From a checkpoint of a small mixture-of-experts model trained on Wikipedia: vocabulary 32768, 576 tanh GELU neurons an expert.
Below are experts of layer 6 (counted from 0) of a mixture-of-experts language model. Rows are named router (the router's row for the expert), up (a neuron's input weights, with its number), down (a neuron's output weights, with its number) and show model dimensions 128-159. Each number is 128 + 24 x the weight over its row's rms, rounded and kept within 0 to 255.
Before each expert's rows: "comes before" lists some tokens at least twice as common just after its tokens as in all text; "mostly gets" lists some tokens that are sent to it at least half of the time. This comes from a sample of Wikipedia text that the model never trained on. Tokens count by the router's weight.

# expert 18
comes before: ".", "\n", "″N", "°", "″W", "\n\n"
mostly gets: ".m", ".e", ".S", " Sr", ".g", "-listed"
router [144 130  99 103 117 152 155 150 165 165 125 157 143 118 129 115 124 128 118 131 107 130 103 140 145 160  92  74 139 127 120 117]
up0 [117 147 140 132 123  79 138 148 142 100 121 146 105 136 124 135 104 121 134 163 135 122 123 118 144 153 129 126  89 161 143 109]
down0 [ 87 132 137 147 142 142 135 142 142 137  92 129  94 129 150 121 195 142  89 126 118 127 172 137 141 138 157 114 117  88  82 116]
up1 [116  97 133 137 133 105 154 106 124 124 173 115 135 115 117 105 151 104 177 125 137  90 122 126 138 128 108 149 138 122 106 146]
down1 [144 138 121 102 143 149 124 134  95 109 100 156 149 108  90 152 150 144 109 113 112 158  98 154 120  77 164 128 142 140  97 139]

# expert 29
comes before: " |", " is", " (", " and", "-", " was"
mostly gets: "\"", ")", "\",", "',", "”", ".)"
router [138 117 153 116 106  93 103 153 131 126 111  89 109 167 110 115 122 147 159 111 157 161 136 149 130 141 109 101 147 108 117 116]
up0 [129 106 153 102 139 135 135 158 124 126 139 111 108 142  92 115  72 105 125 128 159 148  93 126 137 107 141 129 101 154 110 109]
down0 [144 147 136 150 122 101 119 150 118 125 106 150 143 153 150 165 195 112  64 119 108 125 158  94 152 149 124 132 124  87 128 143]
up1 [149  97 107 118 100 161 154 110 122 118 157 112 157 118 120 105 130 130 174 139 158 108 109 136 146 148 123 153 103 110 139 112]
down1 [191 121 120 113 166 142 125 168 116 132 146 135 117 139 103 175 171 141 113 124 136 108 117 127  90  88 117 138 140 116 118 130]

# expert 0
comes before: " ", "%", "0", "|", " were", "65"
mostly gets: " households", "%", " median", " percent", " Episcopal", "%;"
router [114 170 152 106 166 162 115 150 155 122 105 134 133 110  90 163 130 126 106 128  59 124 141 148 111 114 137 146 116 177  98  91]
up0 [ 89 134 165 140 167 102 153 138 111 127 128 116 122 114 128  94  98  97 156 117 171 171 108 155 142 137 140 127 105 165 132 118]
down0 [141 117 163 119 146 108 113 116 109 126 106 111 157 149 163 157 143 134 120  99  99 125 145 114 108 123 118 113 132 109  80 122]
up1 [128  82  86 109 160 108 139 115 119 125 122 128 136 130 126 118 139 147 144 146 135  87 112 137 161 154 111 157 155 132 130 125]
down1 [151 177 125 108 178 155 162 127 104 149 149 156 158 110 105 170 153 142  93 129 102 161 113 149 106  72 141 130 131 128 116 153]

# expert 24
comes before: " to", " in", ",", ".", " by", " and"
mostly gets: " moved", " returned", " died", " closed", " launched", " suicide"
router [116 110 117  83  83 134 110 128 108 127 140 106 116 146 133 116  93 137 169 115 124 147 135  95 144 125 117 144 104 111 176 150]
up0 [123 141 144 141 126 137 164 150 102  90 144 137 133 127 110 102 108 110 129 130 137 161 100 149 135 128 118 169 110 135 138 112]
down0 [ 98 166 154 143 107 110 123 120 160 163  70 127 138 141 116 146 187 144  98 173 128 100 138 123 140 145 142 133 138  94 139 134]
up1 [119 110 112 136 113 159 133  94  78 109 138 103 129 126 145 121 165 111 173 132 158 114  80 142 148 152 103 163 107  83 138 149]
down1 [187 175  92 125 150 104 148 165 103 132 184 180 154 149 122 168 170 162  87 140 131 153 119 144 102 117 124 157 147 106 102 125]

# expert 22
comes before: " was", " is", " had", " has", " also", " were"
mostly gets: " he", " she", " they", " He", " who", " They"
router [159 131 118 137 146 105 123 129 113 109 121 129  88 142 108 156  95  98 155 140 132 140 101 136 141 143 120 168  98 100 128 146]
up0 [ 92 142 154 105 137 113 131 172 144 115 127 125 135 136 126 111 109 149 136 131 134 161 131 138 131  93 152 154  89 141 119 112]
down0 [126 122 171 131 152 106 136 161 144 122 104 129 139 128 168 147 175 120 136 118  86 137 134  98 164 155 136  92 135  85  85 115]
up1 [135 110 113 132 143 109 126 100 115 110 153 115 108  94 128  92 124  99 157 127 104  86  95 144 145 144 131 158 115 106 106 109]
down1 [167 126 150 134 149 135 163 147  55 121 162 162 114 118 119 165 187 136 123 111 117 133 128 119 122 112 142 139 155 104 120 160]

# expert 5
comes before: " |", ";", " |\n", "–", "th", "',"
mostly gets: " Votes", " Candidate", " %", " Goals", " GK", " Pld"
router [103 101 144  87 119 152 115 165 135  60 153 120 133 109 135 129 108 163 151 126 194 156  51 107 139 116 137 132 147 110 127 101]
up0 [ 90 120 138 118 133 130 149 122 135 104 129  82 129 124 116 134  99 108 133 152 141 147 109 160 145 108 144 114 121 147 110 128]
down0 [134 137 151 126  89 121 132 177 143  85 119 159 135 124 168 132 175 158 105 102  94 131 112  82 149 145 139 112 142 110 112  97]
up1 [140  89 129 128 119 145 157 101  85 113 141 137 154 116 140  91 154 117 167 107 133 116  91 115 133 154 135 173 160 100 120 135]
down1 [154 107 114  99 182 153 118 123 120 132 165 131 135 144  84 140 168 137 106 129 156 141  82 128 119  87 142 149 146  95 133 104]

# expert 31
comes before: " of", " to", " the", " in", " for", " a"
mostly gets: " ability", " influence", " interest", " attention", " importance", " use"
router [146  88 150 119 156 135 124 162  92  93 123  91 132 111 153 123 132 138 163 118 114 152 156 155 133 138 151 180 136 145 139 129]
up0 [106 125 128 134 120 101  96 160  94 124 132 120 139 119 135 155 120 134 154 129 145 163 125 132 182 138 169 159  94 139 109 131]
down0 [164 144 170 127 110 114 132 130 143 116  75 154 145 169 132 134 180 106  83  83  97 105 119  88 132 125 137 122 115  65 141 103]
up1 [126 126 129 115 132 136 139  84 121 104 183  99 140  99 152  92 152 136 178 119 143 101  89  88 134 129 115 143 130  98  94 144]
down1 [150 179 102  76 153 118 138 117 119 118 131 154 154 130 120 169 157 143 114 143 161 135 104 118 149 109  80 119 160 119 126 147]

# expert 25
comes before: " a", " the", " an", " well", " American", " \""
mostly gets: " as", " As", " became", " refers", "As", " is"
router [161 113 172 103 163 122 128 117 119 141 110 117 101 161 130 132 132 132 166 103  98 130 121 136  97  91  66  96 141 128 132 102]
up0 [ 87 104 156 122 138 110 150 137 155  87 108 110 141 105 107 122  82 123 152 152 135 166 103 136 160  73 153 129 101 160  88 145]
down0 [121 122 139 142 151 117 142 147 127 143  94 139 160 128 131 159 166 147  89 124  87 107 141 105 150 130 131  99 131 110 141 153]
up1 [124 108 119 158 164 114 150 112 105 127 154  91 120 123 143 106 152 100 154 142 162 112 107 120 144 141  88 152 102 101 144 129]
down1 [172 153 101  91 146 152 124 156  92 146 149 158 176 145 127 133 145 146 119 111 118 141 108 134 103  88 127 167 132 112 117 145]

# expert 12
comes before: " |", "1", "201", "2", "200", "3"
mostly gets: "   ", "     ", " Sheet", "|---|---|---|---|---|---|---|---|---|---|---|---|\n", " Chart", " listing"
router [117 139 148 126 106 127 116 170 124 125 119  97 120  96 164 138 128 113 143 121 141 139 149 153 135 139 131 114 161  82  95 171]
up0 [132 105 164  76 133 136 170 129  92 115 120 129 154 142  89 114 102 110 119 144 139 181 130 143 151 130 120  90 130 130 108 123]
down0 [170 150 142 136 117 116 145 176 127 141  94 141 129 137 174 104 143 156 102 129 113 134 128  95 126 117 159 141 159 124 145 144]
up1 [122  99  97 118 129 140 123 112  71 123 174 105 150 128 158 103 139 107 138 117 136  84  86 116 137 130 126 127 141 105 138 152]
down1 [152 148 148 126 149 164 135 160  87 139 158 131 166 140  96 119 189 155 110 143 131 152  99 108 162  84 131 127 145 129 133 135]

# expert 15
comes before: "==", "===", "The", "-", "In", "On"
mostly gets: ".\n\n", "\".\n\n", ".\"\n\n", " (\"", ").\n\n", "==\n\n"
router [145 124 155  97 138  48 162 154 100 158 151 128 149 149  84 137  75 155  93 105 123 144 111  98 155 145  91 156  92 147 144 115]
up0 [108 117 141 132 148 125 133 163 117 102 119 127 125 127  89 137 115 109 143 147 127 109 106 121 161 112 108 125 124 145 106 131]
down0 [ 98 131 116 146 117 100 130 114 116 135  94 128 136 134 147 116 186 122 119 119 130 138 155  95 125 137 128 114 115 100 130 162]
up1 [143  84 145 110 121 130 114 102 133 116 136  94 117 100 156 107 184 144 133 120 160 100 125 115 130 148 116 141 171  90 111  93]
down1 [175 140 130 118 153 153 151 181 105 144 182 152 135 158 119 126 159 129 123 126 124 108 136 147 125 122 143 161 170 121 140 128]

# expert 1
comes before: ":", "\n", " by", " information", " office", " classification"
mostly gets: "Personal", "″E", "Scientific", " Spouse", " medalist", " Succeeded"
router [151 165 138 137 155 161 123 134 151 116 112 157 125 105 138 121 154 118 158 150 150 102 164 151 138 144 148 117 133 153 136 131]
up0 [110  91 155 141 140  83 159 126 120 137 119 130 150 123 113 119  92 143 127 167 117 148 122 130 137 113 129 159 146 180  84 133]
down0 [116 142 171 146 143 139 139 153 152 137  72 141 152 155 166 139 171 152  87 113 112 130 158  78 163 136 135 106 168  72 134 119]
up1 [123 110 115 132 135 151 122  84  97 129 152 114 131 121  99  84 144 106 161 124 152  79 111 122 156 125  94 143 125  92 111 114]
down1 [134 127  85 113 148 146 139 148  80 118 174 151 144 143  89 168 180 126 149 128 120 106 110  97 134 112 141 146 135 107 136 166]

# expert 17
comes before: ":", " •", "°N", " /", "\n", ")\n"
mostly gets: " Coordinates", " Phylum", " Binomial", "°E", " Clade", " Animalia"
router [137 108 110 133 131 152 108 112 160 152 113 147 130 118 186 127 151 120 135 146 111 114 155 114 143 136 169 100 150 159 133 122]
up0 [107 134 165 120 142  93 156 159 130 133 125 121 144  81 110 117  97 107 138 139 135 129 115 117 164 100 125 162 117 148 118 118]
down0 [ 98 157 163 110 110 140 124 142 126 122 100 133 135 167 130 120 168 106 104 119 128 113 145  73 154 148 165 113 104  81 116 112]
up1 [127 112 129 116 138 123 125 109  90 129 140  80 113 110 138  92 149 110 163 123 151  94 114 144 131 130 110 146 122 116 124 145]
down1 [185 141  94  87 137 160 150 132  86 128 159 170 171 125 114 169 147 146 142 134 132  94 137 119 130 102 132 153 130 121 127 176]

# expert 6
comes before: " ", " |", "0", "1", "2", "3"
mostly gets: " ●", " cycling", " swimming", " Ian"
router [123  89 156 136  92 121 114 128  99 120 136  93 112 132 147 138 126 136 116 124 149 128  99  74 136 144 143 161 140 107  98 117]
up0 [129 110 159  91 130  99 184 120  98 119 120 109 129  90 117 129  99  98 128 125 157 138 116 139 152 132 143 152 109 144 142 111]
down0 [161 143 173 141 125 107 139 152 132 154  76 124 129 137 135 130 163 133 123 139  93 143 124 102  92 160 117 149 137 140  84 111]
up1 [145 111  99  95 141 122 116 102 100 134 141 140 184 101 125 121 152 106 171 142 148  90  87 131 123 138 105 149 140 110 118 119]
down1 [147 128 100 123 158 169 140 159 120 125 198 162 137 139 104 179 150 144 135 167 150 149 125 121 130  93 120 168 111 118 142 146]

# expert 13
comes before: " of", ",", ".", " in", ".\n\n", "0"
mostly gets: " week", " day", " night", " times", " face", " quarter"
router [111 119 167 152  94 156 150 151 166 110 120 121 133 107 119 178 110 122 145 123 121 140 109 124 122 126 156 153 144 113 103  94]
up0 [127 119 157 117 141 131 145 136 110 121 155 132 115  79 120 117  82 149 115 140 162 141 134 118 168 142 121 101 132 155 125 117]
down0 [171 191 126 157 148  91 149 160 134 123 126 147 122 126 133 156 186 146 119 113 120 146 134  94 108 134 152 108 124 112 111 109]
up1 [121 136 154 121 143 153 138  84  89 114 152 116 130 118 114 100 155 111 178 137 132 102 110 127 108 144 105 137 130  92 109 135]
down1 [188 148  82 133 139 127 121 147  86 113 188 139 162 132  85 145 145 132 113 100 133 135 153  95 126 122 138 170 152 117 125 155]

# expert 27
comes before: " ", " \"", "00", " that", " The", " November"
mostly gets: "′", "°", " wrote", " stated", " stating", " saying"
router [145  91 145 110  92 105 117 137 119 129 122  85  84 116 132 103 159 176 195 117 142 156 119 143  85 118  99 139 141 151 107 160]
up0 [129  98 142 151 122 115 124 129 102 126 159 110 120 134  88 107  87 123 133 167 134 149 108 102 150  98 133 158 137 158 138 128]
down0 [167 151 124 106 149 120 148 169 127 124  58 142  92 131 147 146 133 118 106 125 133 115 139 127 183 142 140 104 159  92 120 120]
up1 [135  82 135 131 131 126 127 100  99 140 139  86 142  87 105  91 123 111 171 127 137 103 101 135 143 118 122 131 131  82 131 119]
down1 [150 163 110 110 153 120 121 183 122 106 152 121 143 156  91 168 158 148 143 147 123 136 128 132 138 136 133 143 143 142  97 178]